config.yaml
n_experts: 32
d_shared_expert: 0
router_score: "softmax"
routed_scale: 1.0
router_z_loss: 0.001
lr_router: 0.000363
vocab_size: 8192
norm: "rmsnorm"
optimizer: "soap_variant"
learning_rate: 0.00202
beta2: 0.99
batch_tokens: 32768
train_tokens: 293200000
max_steps: 8948
dataset: "wikipedia_en"
Below are experts of layer 4 (counted from 0) of a mixture-of-experts language model. Rows are named router (the router's row for the expert), gate (a neuron's input weights, with its number), up (a neuron's input weights, with its number) and show model dimensions 0-255. Each number is 500 + 25 x the weight over its row's rms, rounded and kept within 0 to 999. Numbers have three digits each.
After each expert's rows: a language model's description of what the expert responds to. This comes from a sample of Wikipedia text that the model never trained on.

# expert 17
router:480499476481465510519474488492483512508488542490505489517509517472465505473509466530563528526513452467523452517476469507477480512493501499548524475492504473482500517486492506502510468487485511510502475493456530503487527483520490497530538496436512473500494459517553462483509544539557476489496475519471500512501542503508510517521455497467482507483516491463498472463513489498486487476475495518512481536495475478513538502499538507520462496455489500517472515511481527477473515450521480525481531485538487469469527471481534445526460466566540482501457510521510513466532485468531487525482454469467503524527494480527542502524504498486495482495489484460482490509500468500483517521521572508508517481489507515545496509513490512524521496505489518466559462504550491494510453516545507
gate0:494501467513500487519492505516482477497509494491490530503457485477496466519493479473504485535505482510473509485479478480519539478507484481517498507430487483513477515536466493459466433534479503487478482499473528511468545495490513522485543456527530516506511490570484451491529487499501501486500530495488476511450521521512472471511498514481491499532507455484550461522470470490490538462524498453488466504489498475488529494499490503482487521440492509494519484502484508464522511541535471536520511448506470480496520476491521420493495516491481557486530457513495497468477547489481532547521464490503516509529513440528494509486471497517514526503480462482499509486497482507550492496504514497507488460510499466502484487487484475510530428509518510507541514459538504504501459498480443
up0:464453526474497494497493520501540525530553507517494489485509522515508476527540555529479497470514513485495487473530512512517486548486513502488501499569520526515531505485518514538493540488521461497535496504523486491520492522506522484507454534505513513491491493451511554519489547514511517508485501525526532496512497508518559544496526483473497504475517541517463545497491543521495459521503489564508539524467502487496485487479510523493532486523519486528505499523544492496522467493497496508489520541519519521495487482503533562527511496511513461527461533463531475524492459515543479482469529494503491495471495534505497488497558468495477486531513522458461488511510525480458484462467487506507488539510531476472497491491527531500468553497518497487441491496462478527507514502523574
Description: Capital letters, apostrophes and syllables inside foreign or transliterated names, such as od in Ayodele, the apostrophe in O'Hara, T, D, and quotation marks.

# expert 9
router:492517462483486504511483512522449522535481543510534463517502483495474546468497501513514500499493507470509462498498510544494471513479456492510490481533541481470511523468475494479542476501437495475520479502464532499527518474548505464489521439461517518460510473546507505481490500488526472489488477530473543548468478532485552519497481533483504460474505506508539460487488467500477488533464525506484480515496505487480507493511517534540468523463473491512504523505502546476466509471501453534497520524532507477469498491469523497542500472541534497496464524509529530473517485471543483511474490483485465449534472526510544527515462485476527506510451501486528467534481491519475476512510520489528512489453501469523493527462499533540478492471490508499512488519533542533508503506506505
gate0:464477552481512510530484461443440488455507483500492468506464490532488519482546493454501507458531478559554524507482506515471494455457446460500496478505478497483447504509502448450487486473449510498489515451519496521477492472493510493512508518501521492519514494514474462497490525476434486489527441516515512504505448500514515487494519486498504487454488441509501494461462500528466529478497479500485491441476515517534515520546522500515502513502517461445494522523499515504456523463498512486494496509499502486520519510490500465517488487507536524510457521490484480471498511508515482524476531496517480509513453440516500482513461467528479524479510481508553479483517507497530510466501452508499504469520489498514482502538462517521513499468474528498480487488516522522531503509508503
up0:453537520523503515494526498476467489456512511490479476545487540530515513526516457485512504472512496530527488519496503497478496481451455431513519464504468493492472495473484468454489536483473526498500548477519465494490490507483507482465498524517509498501500477510455534474473503496481477478531485514509507486485436481490475469506459477483526453485491490513543472483458526534454517487526489525504525493516490450534489543457523465519511503480441462488504495517495484481518517509519507490494480505498510503520499486461541498479504491528501517482473512473451471559514486481515498566513500496518491472498501529506487475484451481472494512511488529476548496493559490489475510498507451497519481479529473533512409488495517490497512488489482523484497486509480519534481512507567517
Description: Suffixes like ist, ical, ic, ism, atic finishing words such as geneticist and psychiatric, plus adjectives like American, political, social, military.

# expert 6
router:468515463499503528496490540533483552521489511490554461510515537508470520469455477533531492500520487498520464528456477517495469479475478507532513489513517497498506505482495464489540459494501490499507484477519541525525526464519508514455523488512541486474503464517557485464498498525516502483475522572500505545493493489476523531514504475485475485497520478499481492480468461467453549481475505492499487540484507464484497483486504514504479464493454471503505550489476526472484485473555455492494509532540521478458513480496499467547461478514472479487494501530508528477503485490526490514478471514472470501532464455546527518528482480464497488489469501478528483533477491539488517530534493523553516471516556478542499515486491503547490486514477501502545467523505495511529498506528501
gate1:566451513554550491493543528500506501528506468543535522528518454498471470516508454525482493526489501481520450487505465482475520490532497494531477486516513561476527500487519544490534476505489522495489540487516508501527494527503450482460505510504507522487516499514517527495488490453511525507495512459453507435499496522482508523507472505505452461461518515530485455476534467450516474530514476518475513503532471493543483468513486500565488518514507512519491509501511529471460485458536464484535482483485528485496498490488496470479534514479504479474511523485475527490511474520500502509455503518508517519523478537534520519463486500520481475507477485446510485514521473492525459514503488493511517464521525508463479499490509482472501518524486511503456569526521503495485443477502521
up1:499517538472478528484488500510480510464526519464466479529439500472503490493552497503542521522507501519484523516480514495498498487480524507480494517495529419514495490525505486508485545484533467536500487497475549486482505498493515507528536490506479496483453516553484532522498500532518482507491477496556494558503511490495530504499489454480466515518555494466486572517514474524485511489508509460482481506484486500490536519477527503468506469465542488459504520495506479465506506531485512506495480503522451475489491493499523503542464475495446507540504513481497544522498489485557472487485537496457465523534546497453476512547500513485504459513504481480472499510493479520514501509503507578483485566456500516494541502466521492514496495487513513479507464478476537460490490502471487
Description: Dashes and pipes at the start of a line in lists, infoboxes and tables, such as "- Place of death" and "| Turnout".

# expert 30
router:492479496451480528514502518541483535524498531482519482495515502460488532488471492530527516481542486481518453518466498520498503489470488502519500507511504484513533521512487484495493488470443493454499498464511532516497529490520476492488516481492496501436467467507518453506494478506534491479503526516501516503433487533502498502516475536472467484460531460485512508474494485452500500522455495515509475512480481525490530476480521497510498483489491522522479518493494501448478482479521490519468538500505506472443546449498530465507482502529497471492519498505472544481506473500516466484468439444503502498514454482503517506522476500461525498501467477473521491504494482503491533524505537533518524506489565469541521551444518510520512470517414489524528489506516500502463447540521516
gate0:528534484514479485479475521482493507544499533497524480508463518494488486524463522493499501454492515470480483535522478472446565509456509503500481543491478464515482520503495496499454497491504473468425511529459504472471539473496491468541439506480464527455505495450520502490534491510479479476505513461508511491493437502533496532525520503456521497511548527498520503481486515452477489502548507485510486512511582481528517466512485514466477495468525474504503534475471510504528443500502467524530480486525525515510513446560486484486514514536513456511516491490497510522513512520544477543490473488508506493507488502475475485458525484496478498519536453495498516475474524476473522497474496509495505500501475489515510475464488460496506508474511510475452488500488522493500460466505512
up0:491461514467542488505504489520468470488487513520508508519511502525477546518549518520510463498528515472513499477479494554523452509529513506491527478481551521512519520494510481515506492545521508512515502459542524478545471525501494508470546475506556502545485485534481514516477514505548519524483498522483508507494524466531503491456466525542479523500423482527488507517519499554501498484509509509475516526521464490468473537466523511470525494512506491475511469558524491512501537481475502510458479536506472507496438509474483521486540496462474550499484529510469491466517493495492527447517522501530483474478502484506503519541485500493529485506467538493470483450511463551501482463535504490509481493492456494477477504499510552512498485515515492508564499529524469517474520537482497
Description: Single digits and numbers in tables, scores and chess moves, and the past-tense ending ed or ated, as in Cedric, Biomedical.

# expert 26
router:507500483493475526517441529498477498515505543518503473526521540480483525477498452530539482478511488504506485543482466531481493504497476519525491509525530477509509505484487523464524479514495476497529472511518543488537531464506516511477511488489533477470502498531538472489443499512555508479465515529485466524523542515497506525496498549498506503446501491529500462511475510492463528506464494516504516515453487509486544441489520522526464480465480461497527505490484517488484482471497466520478520527531519521468521488461497485519469499525522479491492501503521533472511510469517496507469447468464479479496491451522511520516499507495521497510485535468519471532503462520493475504481520562514521464480523471516493506453526508512499492514490541480552499537571508503536444522532560
gate5:505521498551519498505498508512549533497483503510501515477499516525487476514479458485524448493491467530519538485526504517496506489517486506478506514530481480486518515535485538515517510506488473457540488509504469489493522501514461499506524474493510511496463492521475474476494559502535483501481490499446503500522484491505533523523485502535498500503453489535448499506505530486527532500477455474556545512487484498496510514526505487522474477521487433486520507494438523537474499480479524499515517547516539504512515467457521507528526451526499482499492501509555493494531492508488534487506462503465458470498470513519552471481493512472480515491500486482449456520507464526527522543516467528510467493494496488516505470482498517548522501510534514502498485556533547492550491569562465
up5:483475510498455523480477484464452473487490517505544489507511485461482525466506529523491536496539551468488502479477484506510495472497518487512440491488511519535490503491508453481512482509513499561478506475518515488522467503472518497468491490545511482504558485490521507523500448503453545517532456493531485505483503515480456474469491520487522520493548550457545487490529487507464486476491522542436461495497523490494494487490478546515526506496499548476507515479528474491509508514495504486481510454508447497495544529542475513492506550493479493521482483475434515473513517508497467527498528502525549531511511499478456509541523476527478522520505497508564553478497505496480473475505514473521528484478492516499493503502481489504486476498458503524500509448481475526493492454473516
Description: The first letter or consonant cluster of a word after the, and, of, such as r in rich, renters, rancher, g in gazetted, dr, R, G.

# expert 21
router:500483476494476534529479511531464516549512524478527472523503504474478531508451509533528540485517454484549516483487462470484480501497496494555474483475518443477519530483511477464535507524480513485488453463468545502485524516560480486482495460509506517458496501564520467487487521521498483513495519506484524525450497489484544497501472516479475491475491527489539511500508465475489529490454541504505495547494513472473510477503523533555460517486498485517519482524499516499499486446515491520469527483510506461508503469482513495522473467560523458478473534495480514476497513499530502546475466503511518477493496513547508522513511495491515468482521498471550487533463500507500481525495488512522513453474537492486458497463531489523514492494490531470513487496523524503556440498484487
gate1:461532513499495523491527490478512457483524499509497514508509480529451537522486502525531485488500513464486491469469478517531491516488523508525498487494446496480554538518502531520467493495500467479478543530520515497504478510539479499499502443492529503480521472483534557507512482548486490488488464460474485512465509453489529532518502532488477520480511485528523479540544450519450500472478497533516524471487490518501522501470445484488523542539503488495509477510465515512481527471469530491494530473499469511488464502478515542519444479497483523530498494502490500515490535481500513477494492466504520482477527498488493504517455498516519465526465501488574431472508526531462500513511556526526502507518452516532467536523548506516561475483502495504535523486513484510480479520514501
up1:552472522503544499545524467501474501503519511502513553536509474495460490511530497505482486522461485482521486522504482505488503491505519505563466507481544511455479489518536494487565486460479508545526489523515543462508500515519502501504535451467492525532495467501493552492506451470512499487533487499507526493506512455495461490501509489507518478508488469500492484494516513535523495517490497472495486543511505513494522469493562532544489504496489498461489510449502479483528482493508450481481531552529522536538461545525487462535523485482470530455545503497467501496533523521502472514508494504507465535502481493499472525497512506513489479508562472506497519541508483494545515553508505477480520508508517469482497536513477453518537544489456457514497521487528491472540505518468481
Description: Mid-word pieces in foreign names and words, such as av in Dynavit and coronavirus, ov in Giovanna, est, on, th.

# expert 12
router:480471481488501521548512527497474515490529560461521503516477531483509518488446441522530513514501482491515473514484499506474517462463499510552466469541524483478511522481475478510499481493519476468495497447468538490529505490498473515489504482503532476461494506544551504475450459512509509481500513493528505472455522526470498501492477498506471521470554486542503488484483473482514527521469483504512494536482486471479535513519525514524505483468460518530490496490490508456513476505534458560494517508532528487449519497479533475515457492532466494468458484525507503476504490523531492558471489475486461512521448519552495500529507469479523488511487496479522504490454469519478471524474498497506518498498515449541488526477528514532527473476480540470516482506501497499530464501547507
gate0:511511501523546479471527492495487499465510503481489520513491477506530539476448448528528505528503475512523537534453487507504530488501480500497477545551539488500444537478482458526469489519484492452492504496468529534477474458520486506475524510531504497508487525505467525481448521512499513500497491507498449470476493523493501542504528498480500503497569484531501512502465508489534455490510509477498495529486467462498505490507499509495491518482462463549512437518536473460495499519529481510513510493482493473473517527533470489461486453525530483481491518504509510514498480523505525509500535484496493463505502530506557498487477497490515521487487512524494496573529481490495522449525523463516532552515510515535496483504441484525542514460518490509548436497475541494500503499473487
up0:481559487479522528526493476498499499486487521530538524511513485484552532504500460468512530510525480496484519534497465513521523468460474511500479539552507504543479523484462504536491501535449498492476538522490497476471467524557483474491470515523500511475460447543546556511458519507511496543518494505531473456476516478524494498545505468469481489470537462517490513516492496467519454517520514515499520529536483512477486479444484515523488490497499457569497445525518476482519520571524482496512506490500496470479506503531516524505472469479530501493497528536467496551473511496519493501504506505511476467482501487514537459473462514503481480551499488507483485513534486497472526475491494477522546519493496515509504499543486505478506468488525523495535474508490539488510513494506530
Description: Mid-word syllables in South Asian, Arabic and Southeast Asian names after a capital initial, such as Nasir, Khan, Niven, Thach.

# expert 4
router:486500490480465528572469510520468548510498571474560471538525523485483506493520468514509515510561457479515463536496457508480459495488475510502501467533508488483531516489479489488505475499484512498547474477514543512482533481512501494484513459479537493480495494501518484472483497509509484510493509558490513515466514532480547512494490495487476480457507490477505509513492485472509519506472512516479479510498461491489515458516509513523484482465493520517484533508506513488501494498527501554493498509543518492465519474471521499528476471534502499495473494544510544469501482499506467518458477490443482444549488494542514538535475498477517495487506497455521480519468484551486480519522482540504508468478522495536505514461504538538488465514471571459527476529504490527527464496530510
gate1:536502484509508519516510527501527477522509536530499458491550525532506443507532488488479491523464492452495494527530484487506504514502495574501476525465489513536494516497525484490525550486504504485491536493506463548473481498535498528496480510502491487469480511452498478528500515526494518489476486553498469482540517485464516506499503508466503465546469492468535530479509528503496548485502503492469481515529533507508509550508496506491527510492476492495457492455476499489452506513484497520506464438490478508498487485549525548503499477480508499507471504509455506503483516469485484495478459515494476452522505533546468490452467486478504460464496530512500451519462490466542469509494529456519523493456545482499522545496469454511536547527494475490541497525529502511496491529471515
up1:469512523476507460526488487477485525464469448488490516496496487463515537509468508503511505522520505530515493470465526520517496488490512455506527483534502519503486470501496527550507457487513511507500467470507542472513517511490497481503561509481503553562486533555508541465529485462483479494514501458484515504465482518550475480493510499499486493487504481520473475515510485510492462508523474520533532522450468483493478446517497489495477537521535531512525494547528497548528494493515492461536526531501520508484510522478485450480523495535481503504524523480506460507511520540525529507503553506511506533454466496460543500546524511528521562501513492522506535480512483500474546490526506522466496479528474510513493440511511513505437492477526524509444485489473493489492476477496519
Description: Bare space tokens, mostly before a number in table cells, dates, scores and lists, like "| 1878", "September 20", "Hot 100".